Below are experts of layer 9 (counted from 0) of a mixture-of-experts language model. Rows are named gate (a neuron's input weights, with its number), up (a neuron's input weights, with its number) and show model dimensions 128-191. Each number is 50 + 15 x the weight over its row's rms, rounded and kept within 0 to 99.
Before each expert's rows: "mostly gets" lists some tokens that are sent to it at least half of the time. This comes from a sample of Wikipedia text that the model never trained on.

# expert 14
mostly gets: " Ch", " Z", " K", " Y", " C", " O"
gate0:43 45 40 49 59 49 72 38 55 60 61 66 47 38 56 58 53 55 90 65 55 55 44 56 32 48 62 60 62 54 60 21 37 36 49 51 40 36 72 74 30 65 49 62 74 40 69 42 42 46 52 38 60 72 84 29 37 31 56 67 53 56 54 40
up0:56 58 49 34 59 51 39 54 51 21 46 37 34 56 17 38 47 77 38 52 61 58 37 43 31 46 34 62 21 60 52 67 20 74 42 22 53 67 28 92 74 51 32 39 32 68 80 45 53 62 60 59 66 51 58 62 54 48 60 80 51 37 80 60
gate1:33 53 45 24 61 56 31 54 42 47 28 64 36 35 13 71 48 61 81 37 46 14 53 31 18 65 66 36 80 52 53 60 69 50 70 67 33 68 58 52 44 59 49 62 58 50 61 59 61 56 46 39 45 55 37 53 39 82 48 55 40 33 25 40
up1:39 46 43 32 57 49 31 69 78 73 38 34 59 50 66 23 52 55 41 70 54 78 44 50 57 52 28 43 43 71 43 29 59 78 38 34 39 62 42 48 65 67 53 46 64 67 56 44 44 71 40 45 45 42 32 37 63 62 50 39 44 66 54 70
gate2:66 40 28 31 26 73 45 62 62 25 41 33 52 46 43 64 50 30 45 53 30 75 65 75 72 95 83 46 62 32 59 53 74 40 43 55 60 48 66 54 43 41 37 42 59 41 52 44 30 47 82 57 47 50 17 71 64 44 48 47 42 77 40 25
up2:29 50 40 80 47 29 18 49 15 39 48 60 43 62 46 20 27 67 53 38 52 50 49 69 51 56 44 52 54 60 63 68 48 41 68 24 43 48 37 54 51 29 66 59 67 51 52 51 71 55 40 45 75 42 39 25 58 90 60 37 55 15 38 51

# expert 13
mostly gets: " of", " in", " on", " by", " for", " with"
gate0:59 63 27 19 83 21 44 52 49 46 68 20 40 53 46 51 25 29 40 57 54 53 69 45 53 43 66 65 28 59 41 47 58 57 56 54 59 73 23 52 52 51 56 65 44 50 17 72 74 55 77 42 69 48 71 57 59 64 56 23 58 37 81 45
up0:64 33 66 35 68 33 71 41 53 64 56 34 48 60 50 57 51 28 36 54 40 59 60 54 39 45 55 55 35 71 45 55 49 41 39 48 30 41 73 50 59 38 48 31 69 48 63 38 75 44 52 74 65 35 95 27 29 31 73 61 45 26 63 81
gate1:63 62 55 72 40 51 53 50 54 72 33 57 56 52 40 29 03 46 63 58 49 38 57 39 41 59 77 44 55 56 47 53 71 28 69 60 46 48 26 81 47 76 55 48 62 55 35 58 62 57 39 67 60 63 42 81 47 47 15 29 21 62 42 38
up1:38 67 55 26 64 60 48 38 49 48 60 56 56 57 53 39 54 59 28 38 62 72 40 45 54 56 30 34 65 53 44 75 49 70 26 64 79 40 77 07 50 38 59 34 24 21 40 42 45 51 30 30 00 50 62 41 65 47 99 42 34 25 56 72
gate2:51 44 55 57 27 60 56 55 46 49 46 86 53 20 67 47 14 47 69 59 50 99 64 32 20 52 36 35 35 73 54 42 45 36 24 52 73 71 40 64 47 38 40 68 43 61 44 54 47 29 50 45 53 59 63 55 34 55 60 87 38 63 35 76
up2:47 60 61 57 69 59 71 47 65 69 56 16 39 50 63 30 29 43 53 34 63 27 58 76 30 46 72 32 50 48 34 44 62 41 44 85 19 25 31 49 65 59 51 35 54 44 57 13 65 60 47 50 64 36 49 30 61 42 47 23 57 66 57 32

# expert 0
mostly gets: " the", " a", " The", " an", " his", "The"
gate0:53 61 43 48 28 71 55 14 69 60 80 38 62 21 39 23 65 55 36 66 56 74 60 37 54 21 60 67 59 67 44 83 55 18 61 69 57 64 65 43 69 62 55 43 37 39 45 59 79 57 30 52 90 47 64 53 19 63 50 66 55 82 38 44
up0:33 43 62 16 55 28 31 65 57 60 43 50 53 11 55 45 44 38 50 60 36 43 63 40 46 45 41 43 43 39 51 24 33 71 51 52 52 73 34 41 28 35 42 54 32 60 90 57 42 38 80 62 50 26 33 55 33 59 56 50 42 40 47 49
gate1:35 45 51 45 43 43 57 53 45 38 65 51 75 64 50 65 38 26 53 62 56 29 56 38 54 42 79 51 38 57 55 51 52 70 56 56 53 49 70 36 52 56 38 42 42 43 46 30 20 70 74 52 33 29 49 54 28 71 51 39 23 65 47 31
up1:53 31 45 33 48 35 30 74 62 69 51 47 56 28 46 74 55 62 43 50 78 38 26 62 43 25 04 48 60 48 58 48 43 27 50 32 45 26 30 42 61 24 58 73 60 42 56 82 71 42 32 62 78 50 37 72 59 14 43 61 71 44 46 90
gate2:58 52 45 57 49 30 32 14 47 45 23 65 35 79 65 44 54 73 62 26 48 51 41 48 68 45 46 56 27 65 42 55 20 65 34 51 56 55 32 67 82 71 58 36 61 61 49 42 56 71 61 29 62 67 48 61 59 42 58 39 38 41 66 23
up2:70 65 49 63 47 43 69 84 52 57 41 42 50 14 73 67 30 41 68 41 56 32 43 54 47 23 47 39 53 49 60 45 33 51 11 41 38 45 51 65 62 34 57 50 27 47 52 66 68 84 34 33 64 61 62 33 50 69 44 58 41 24 61 59

# expert 7
mostly gets: " \"", " made", " used", " released", " became", " (born"
gate0:38 38 16 52 30 65 62 09 44 31 73 67 59 69 52 39 49 47 55 73 64 72 44 53 23 56 46 62 61 74 44 74 38 51 47 29 58 41 52 15 52 65 67 72 13 46 60 47 49 40 51 28 49 43 65 46 33 67 63 26 50 49 31 37
up0:53 51 51 51 43 48 63 41 56 24 60 54 43 31 48 63 55 48 52 58 48 73 40 47 30 56 95 55 37 31 71 64 56 42 64 31 41 49 70 34 42 16 43 64 41 57 43 26 28 41 44 61 08 90 41 77 47 52 43 38 58 51 53 56
gate1:37 51 56 32 39 40 51 61 52 37 45 52 30 57 52 77 43 38 69 51 55 51 54 68 65 79 45 31 43 38 23 50 49 39 37 49 59 58 47 61 28 57 68 49 35 32 49 40 14 52 37 65 33 32 60 49 67 31 36 46 40 53 63 54
up1:35 32 73 69 49 56 74 51 31 65 59 53 51 47 40 56 44 62 27 36 54 40 45 54 36 66 81 54 43 51 82 50 56 53 56 42 64 65 59 36 61 63 61 64 44 79 46 61 53 70 43 22 45 59 20 34 55 58 41 61 63 47 25 48
gate2:57 20 66 37 30 50 42 67 69 26 23 59 21 61 49 37 46 43 73 57 43 61 69 35 38 73 37 41 83 56 61 54 46 46 37 16 63 42 62 61 49 80 76 58 28 30 50 60 54 40 72 43 46 56 54 66 34 45 52 33 61 45 50 74
up2:55 38 58 69 58 72 61 73 52 33 50 33 50 51 44 28 44 43 62 55 69 16 52 40 71 50 49 68 33 47 48 37 44 28 42 56 58 41 55 18 74 79 55 60 43 42 51 44 46 36 47 45 38 41 43 44 42 59 31 48 59 54 25 84

# expert 2
mostly gets: "″N", "ya", " (age", " (aged", " km", "°E"
gate0:49 50 72 42 37 47 49 62 35 51 49 40 47 53 33 49 57 70 45 53 39 46 61 58 44 64 61 55 55 63 65 57 50 62 50 09 53 59 28 54 57 52 42 48 56 63 62 57 47 60 40 05 58 37 63 41 58 51 61 89 34 45 60 47
up0:52 64 34 72 51 62 55 77 48 35 50 45 59 50 55 59 53 38 35 43 65 37 39 42 54 37 68 52 55 49 36 52 46 27 34 58 54 31 43 41 38 36 48 52 23 36 72 37 64 67 59 61 39 67 48 57 56 73 47 43 65 71 41 56
gate1:45 19 39 53 39 64 62 40 46 61 18 61 49 32 28 67 70 42 74 40 53 63 63 93 49 57 19 52 42 43 70 37 42 42 40 74 48 51 24 39 36 29 55 13 52 45 55 64 25 49 48 53 56 65 50 62 64 41 34 61 49 43 44 40
up1:48 68 43 37 60 44 46 41 49 52 50 36 62 59 64 19 78 41 42 61 33 58 46 40 49 64 50 50 29 40 52 49 43 78 41 60 44 42 23 60 44 35 69 85 40 48 47 39 38 40 40 44 64 46 75 63 31 45 70 61 22 24 70 37
gate2:57 62 52 46 31 32 48 69 68 71 29 40 38 34 66 74 37 33 74 42 33 32 49 27 30 16 19 63 71 29 32 57 71 69 45 60 49 49 61 26 62 47 65 57 56 52 56 38 31 65 41 69 35 76 43 42 66 57 47 44 39 50 63 32
up2:51 43 39 55 49 49 20 60 27 26 53 44 43 32 69 50 43 46 36 49 26 46 63 21 38 72 42 64 66 54 56 58 81 90 48 46 38 52 56 46 30 83 80 48 54 45 43 75 40 42 53 29 53 58 17 36 47 42 47 44 69 53 82 47

# expert 4
mostly gets: " 0", " 1", " 2", " 4", " 5", " 3"
gate0:46 53 34 49 31 71 49 49 46 64 64 40 72 63 65 44 57 60 47 43 51 60 19 71 68 51 35 59 69 40 24 29 52 58 33 59 74 53 43 89 70 07 43 19 67 28 51 27 39 46 53 34 68 49 65 24 42 30 50 73 33 61 54 40
up0:46 70 59 63 64 62 49 43 42 40 52 39 41 45 91 30 71 54 43 57 36 45 38 45 30 50 45 61 42 38 36 51 49 66 72 46 55 77 51 64 61 59 64 44 60 43 64 31 31 35 34 31 25 52 30 21 49 56 61 68 51 73 40 42
gate1:66 44 49 42 37 60 57 36 45 56 34 44 75 70 33 37 43 31 47 33 29 52 27 74 51 65 70 71 48 28 53 38 68 21 64 66 48 65 49 40 42 49 62 38 54 24 51 52 37 64 43 46 93 59 55 41 85 23 62 82 49 44 27 55
up1:27 38 57 49 71 29 69 38 63 53 31 38 57 44 83 56 43 55 37 47 31 54 52 50 76 70 54 23 49 57 42 51 71 25 35 51 41 38 14 33 63 42 61 41 43 53 44 62 63 47 67 53 66 53 35 25 53 62 45 45 70 57 25 70
gate2:53 48 47 87 39 59 58 50 38 08 64 40 46 54 48 52 61 42 54 67 56 52 62 86 81 40 67 77 58 53 61 44 18 42 67 32 41 55 40 33 42 69 57 70 54 69 41 32 32 48 48 60 40 50 26 60 64 67 58 42 81 50 62 48
up2:33 83 23 37 50 38 56 31 58 52 30 46 59 21 77 53 48 83 72 67 44 38 45 68 71 29 45 44 34 55 51 36 43 41 44 60 20 62 16 07 53 53 53 64 52 65 70 56 44 61 53 60 51 61 81 47 71 62 65 55 30 59 42 61

# expert 6
mostly gets: "ment", "ful", "rogen", "able", "ct", "ted"
gate0:49 30 56 41 37 61 49 38 58 52 43 50 69 58 63 54 64 49 38 82 50 57 69 42 41 78 60 31 51 58 52 79 56 51 53 62 68 57 29 73 46 21 56 66 43 39 51 43 56 49 46 27 20 46 56 61 58 48 64 51 43 44 54 58
up0:22 43 66 32 51 63 45 37 69 63 36 54 50 66 69 48 81 55 64 77 39 64 48 68 48 62 61 17 61 53 45 56 54 80 63 38 38 60 46 55 58 58 46 48 65 70 19 28 31 47 61 42 54 43 61 49 55 52 82 35 33 73 39 45
gate1:49 42 55 51 45 57 64 75 37 51 33 67 47 74 36 66 55 67 77 54 45 52 43 42 69 71 38 61 66 36 62 54 69 51 59 60 39 57 33 66 46 60 33 57 53 47 25 22 41 22 53 72 60 64 20 59 60 33 47 71 58 71 52 36
up1:40 36 22 60 55 29 36 72 46 24 68 52 59 29 37 51 70 68 32 27 47 59 51 48 43 38 51 57 60 58 63 52 43 85 49 32 31 52 53 40 74 44 72 40 32 53 13 37 56 50 46 75 30 60 60 62 62 65 79 60 44 39 54 47
gate2:92 55 52 54 68 41 42 57 52 46 51 50 54 68 63 44 67 46 66 66 35 39 86 40 58 57 27 64 44 52 49 56 33 50 54 36 71 64 39 40 58 56 54 42 62 38 27 57 20 33 59 44 23 49 25 40 64 54 38 73 40 40 49 53
up2:21 36 69 52 39 85 69 65 30 46 47 47 28 66 63 50 49 51 57 55 61 64 15 68 46 54 66 44 32 40 53 46 63 31 46 60 44 20 46 46 16 62 70 54 39 46 68 61 91 67 58 65 70 45 82 72 13 50 68 30 43 54 45 52

# expert 9
mostly gets: " his", "The", " its", " her", " their", " other"
gate0:68 67 71 58 56 64 43 62 36 66 74 85 51 32 43 33 75 46 57 39 41 66 45 56 40 28 54 48 80 35 66 72 35 67 25 48 50 55 37 29 43 20 53 51 49 83 63 55 49 06 49 35 61 48 43 60 50 53 84 60 44 55 62 39
up0:36 40 25 39 37 39 72 41 48 59 53 25 53 64 51 57 54 36 62 60 32 41 60 49 45 53 99 40 54 78 45 64 69 59 49 59 57 66 42 42 27 54 25 54 34 50 24 18 48 62 60 29 34 45 16 27 64 32 28 46 52 58 34 45
gate1:54 35 59 33 82 40 61 34 37 32 51 51 42 43 58 39 77 68 86 32 61 42 43 34 53 59 56 45 35 51 50 34 70 30 36 48 41 35 47 50 57 39 56 32 34 82 44 32 59 44 56 76 53 55 29 39 42 75 30 72 56 42 54 32
up1:55 21 48 69 28 45 47 89 47 57 66 54 46 38 29 51 52 41 51 60 34 40 38 42 44 09 51 61 43 56 41 56 24 73 50 66 42 55 45 60 42 59 53 38 72 34 55 43 52 42 42 39 26 66 31 38 69 45 11 26 56 49 54 62
gate2:37 38 78 65 73 34 21 73 57 38 68 64 32 35 74 45 38 51 44 37 17 53 55 43 72 58 31 60 53 51 59 52 66 69 56 63 57 71 42 58 64 62 53 31 37 33 43 30 53 47 68 47 50 55 39 49 37 66 64 62 55 49 68 56
up2:55 47 46 59 50 55 64 54 55 40 57 49 36 67 44 37 66 70 72 35 45 63 50 72 67 59 34 66 36 14 49 37 54 45 40 47 21 27 63 26 29 20 41 44 63 06 50 61 46 72 76 57 49 57 45 49 37 58 67 45 53 53 30 32

# expert 8
mostly gets: "|", " April", " July", " October", " November", " February"
gate0:39 37 27 74 53 30 37 89 35 20 18 78 59 41 54 37 30 21 58 52 44 66 72 54 41 41 40 27 50 41 57 63 50 48 27 71 43 35 63 48 51 29 36 41 41 26 50 65 77 57 65 38 67 74 64 47 36 59 49 51 44 49 26 44
up0:57 53 36 54 40 63 41 51 61 31 51 41 54 44 64 55 67 42 47 63 59 88 53 54 66 89 42 31 56 78 64 40 72 53 54 60 72 27 29 76 40 55 41 48 42 58 46 45 62 83 63 48 45 67 44 57 67 26 32 73 36 34 55 40
gate1:74 40 66 25 48 64 68 52 50 69 50 43 64 20 87 39 76 50 59 29 39 61 58 42 51 50 59 60 39 52 65 78 75 42 56 34 55 58 56 74 43 47 32 68 55 24 28 37 44 56 37 70 30 58 28 33 70 36 67 79 62 57 75 49
up1:55 39 39 78 51 26 49 71 38 38 26 49 59 53 27 33 15 47 59 49 56 65 43 32 46 40 67 47 51 54 44 37 26 52 47 55 63 51 49 36 56 52 68 63 76 54 60 43 52 89 73 31 54 63 66 66 11 75 40 36 29 47 44 56
gate2:53 60 35 30 73 48 61 59 25 19 67 54 51 31 58 52 38 22 40 22 46 65 44 58 44 45 28 69 50 31 41 64 58 78 48 54 24 48 53 57 43 73 63 36 53 47 35 47 55 63 31 55 89 53 17 62 54 59 53 61 67 54 49 38
up2:37 50 61 53 52 44 41 56 67 59 72 54 46 49 47 62 43 52 45 61 49 21 34 58 49 74 44 40 39 58 44 59 32 24 47 43 52 39 53 28 40 32 50 46 71 31 63 41 39 50 44 39 45 77 59 34 55 39 54 42 65 27 78 44

# expert 15
mostly gets: " John", " El", " William", " St.", " San", " Michael"
gate0:37 60 29 51 52 54 47 68 63 44 60 53 69 30 44 69 56 58 45 68 38 37 69 39 48 42 40 26 37 55 41 59 54 57 36 50 65 56 21 55 62 35 45 56 54 56 33 54 57 90 62 28 76 36 48 56 54 58 73 49 65 56 65 16
up0:65 48 45 38 65 43 42 30 38 56 43 37 41 43 69 40 74 55 59 44 45 46 21 65 58 62 65 59 59 35 64 33 45 40 35 55 53 40 73 39 45 45 47 45 44 43 50 30 33 18 30 62 27 68 46 46 30 39 41 58 46 69 46 44
gate1:30 28 66 56 34 42 42 75 38 49 51 45 53 26 60 33 49 38 48 72 61 33 42 41 49 38 46 42 53 62 47 57 44 14 41 31 46 30 42 54 59 36 54 50 67 39 23 68 75 63 67 60 49 61 79 53 23 51 65 43 38 58 61 30
up1:45 46 59 57 82 54 37 37 42 62 56 36 52 71 66 49 45 49 52 59 63 62 30 72 59 39 33 49 37 30 55 29 70 81 39 49 48 53 55 39 49 47 27 55 52 60 24 73 38 35 74 32 65 37 29 72 43 50 58 56 46 43 60 70
gate2:62 58 42 22 57 34 48 55 28 57 37 70 41 42 11 22 37 63 26 65 51 66 24 58 40 24 31 39 50 46 40 48 50 59 64 46 44 28 20 43 53 35 47 50 63 39 23 39 44 49 42 70 52 55 27 51 34 44 58 61 40 44 66 52
up2:56 74 57 67 68 55 26 69 43 38 60 44 22 52 50 44 69 46 44 53 40 55 52 49 42 75 61 29 29 59 45 66 61 38 62 59 41 58 41 74 73 53 62 31 47 35 72 37 73 68 64 45 43 43 27 42 33 35 49 31 50 27 72 57

# expert 12
mostly gets: " was", " and", " is", ",", " or", "),"
gate0:20 66 59 55 66 81 85 47 62 49 44 40 59 58 57 67 58 49 55 51 50 32 60 44 51 60 58 47 46 59 69 84 65 42 54 52 69 30 27 56 15 39 64 57 36 50 53 42 40 37 46 40 32 67 56 53 45 60 60 57 38 41 60 51
up0:48 46 66 31 61 49 56 42 64 40 82 64 55 30 40 42 43 63 65 36 57 47 54 51 45 75 39 47 68 33 51 30 61 60 40 27 43 35 37 59 56 36 36 51 43 77 56 72 76 56 45 60 43 33 58 49 51 60 22 50 55 44 47 65
gate1:68 48 57 55 54 62 47 58 50 67 45 06 45 35 51 57 62 56 85 00 44 58 23 59 58 54 47 40 64 48 65 43 66 43 17 41 52 52 58 66 62 45 50 79 38 24 39 52 37 47 65 67 34 51 33 58 27 60 35 48 48 41 48 69
up1:35 57 52 40 26 37 61 13 62 29 58 61 42 45 62 40 59 55 60 83 58 65 36 84 47 63 71 47 54 56 65 32 70 59 49 45 63 23 25 39 56 59 53 41 68 56 40 72 68 45 71 54 46 64 43 46 52 67 31 52 42 63 38 65
gate2:50 65 50 60 27 56 40 32 59 74 62 60 37 18 63 74 64 48 65 24 38 46 52 37 46 59 25 65 46 54 53 34 57 61 54 39 63 28 53 46 47 42 68 62 42 42 37 62 24 44 54 54 58 52 64 55 49 85 41 65 59 62 75 36
up2:58 55 34 42 52 55 37 79 42 50 51 46 87 75 47 43 23 41 46 44 47 71 46 63 46 24 72 41 34 30 51 74 15 46 55 79 54 70 53 72 54 67 52 42 45 51 67 48 59 63 25 41 29 51 18 73 52 32 45 43 39 29 49 74

# expert 1
mostly gets: "–19", "–18", "000", "7", "38", "8"
gate0:49 48 49 44 66 65 60 29 29 55 44 18 61 47 54 47 64 52 65 52 20 33 34 49 88 28 64 77 67 17 81 58 51 62 54 62 58 62 52 73 42 39 47 82 64 52 44 57 52 53 35 48 29 56 33 54 47 03 41 46 45 31 75 56
up0:23 40 28 53 33 48 38 52 58 62 47 63 65 60 39 55 45 91 51 22 78 60 49 43 58 85 56 29 38 74 62 52 53 59 53 53 31 40 50 37 19 56 47 67 34 38 22 79 51 40 31 38 56 37 45 54 85 51 53 55 69 61 52 86
gate1:57 51 66 60 26 46 26 56 56 34 22 24 51 60 27 62 49 60 63 49 56 63 61 28 21 89 38 69 54 12 39 57 56 58 61 52 39 52 45 72 52 58 46 66 49 29 50 60 58 68 55 55 28 66 48 31 54 44 82 51 30 27 59 42
up1:39 46 16 38 61 47 40 52 54 52 49 67 50 76 72 26 43 44 68 30 53 51 96 68 75 51 54 57 50 55 49 80 61 26 48 37 70 57 34 25 53 60 62 70 59 68 56 40 34 46 50 53 40 43 67 50 62 58 45 53 50 79 34 28
gate2:39 48 42 26 68 54 46 38 57 74 52 52 37 66 61 54 51 48 44 41 49 50 51 26 65 52 51 46 57 35 61 58 58 64 18 43 47 63 82 56 26 35 52 46 10 58 58 58 36 79 43 48 49 63 71 54 72 51 56 56 38 83 44 42
up2:45 51 69 29 72 40 30 65 57 46 56 45 61 53 84 35 26 28 54 85 70 43 71 73 31 49 55 92 47 56 36 61 56 44 52 48 44 35 15 45 77 40 45 67 48 30 63 35 64 38 66 18 62 58 62 18 55 56 34 42 68 77 39 39

# expert 5
mostly gets: ")", ").", " to", " ==", "s.", " ="
gate0:51 60 70 64 50 41 63 42 67 66 26 54 27 53 40 92 52 68 59 56 46 82 42 38 70 49 43 34 28 73 44 48 35 39 64 59 47 81 53 54 62 46 64 63 48 46 45 52 71 37 60 51 51 37 60 24 58 54 47 54 57 42 38 33
up0:19 63 35 48 32 81 69 65 51 14 91 51 51 61 78 30 79 67 29 45 55 22 39 31 31 62 47 65 31 75 48 52 37 54 43 41 55 50 62 58 35 84 49 50 49 41 66 32 38 42 50 58 62 56 40 55 36 51 40 56 52 50 67 65
gate1:66 62 52 94 80 52 51 37 54 35 21 71 57 16 55 60 77 55 76 26 56 45 66 48 62 63 19 64 46 51 53 41 37 32 60 43 49 32 48 53 43 36 54 72 51 61 16 66 38 63 40 26 63 76 59 37 63 40 66 54 57 46 58 40
up1:20 36 46 27 37 53 42 39 57 55 63 52 39 47 63 33 25 45 26 83 52 44 47 57 56 39 69 64 52 48 65 52 51 56 27 73 58 60 33 48 55 39 34 45 51 53 86 37 50 40 65 63 38 50 45 68 42 46 46 46 51 48 50 45
gate2:53 70 68 36 85 36 67 63 38 52 42 59 50 41 71 49 52 56 49 45 76 48 49 83 59 56 26 45 67 22 62 36 37 47 65 60 28 60 22 30 67 65 51 39 62 51 46 56 48 23 61 41 52 38 40 59 48 40 68 33 46 64 55 62
up2:66 63 43 57 55 47 36 99 37 35 37 60 57 55 28 38 70 31 36 36 50 44 55 74 71 20 64 36 52 58 42 49 56 53 40 61 65 28 50 73 32 44 66 31 24 35 42 52 34 60 41 55 75 63 66 76 46 41 29 60 55 33 52 59

# expert 10
mostly gets: " National", " States", " state", " U.S.", " British", " Indian"
gate0:93 70 48 63 83 67 82 65 41 32 53 65 40 59 58 49 73 42 75 46 24 52 40 31 52 57 51 72 50 66 71 46 63 71 46 55 49 63 58 43 83 38 59 62 53 32 46 27 73 45 55 46 58 33 45 52 74 68 55 29 38 81 59 37
up0:61 57 62 43 58 72 64 57 43 21 37 69 36 45 72 57 38 43 45 40 35 39 33 40 39 54 63 47 54 45 39 47 73 80 58 74 31 62 97 57 51 52 30 50 55 49 58 49 64 62 30 61 77 41 58 67 65 60 36 21 22 38 65 47
gate1:40 49 57 93 83 63 49 58 48 56 43 60 35 49 41 67 65 52 57 46 63 18 27 76 65 22 56 59 47 25 42 43 38 50 59 53 52 81 53 38 36 59 53 68 47 49 14 37 33 60 49 75 44 53 21 50 79 33 48 27 56 59 30 40
up1:53 57 56 72 41 46 34 71 50 25 20 58 60 58 30 51 36 45 61 69 53 41 56 51 61 75 54 53 37 35 23 67 50 39 59 34 41 53 40 30 31 54 43 33 50 56 38 69 31 46 73 54 62 44 43 43 76 61 55 15 54 41 38 22
gate2:70 43 59 43 63 66 50 70 66 53 64 64 77 55 56 40 43 45 72 45 54 65 49 22 26 72 64 56 69 58 53 44 28 72 58 53 59 34 79 44 53 24 52 87 46 56 12 43 78 13 24 33 54 55 43 20 65 68 50 47 62 59 46 26
up2:82 56 37 80 42 54 51 65 43 15 54 49 49 50 64 46 48 36 50 59 42 59 47 56 66 67 59 54 06 65 72 46 36 44 75 77 60 43 59 46 62 49 50 57 51 48 41 48 64 73 63 53 42 49 21 26 69 41 46 40 73 54 34 36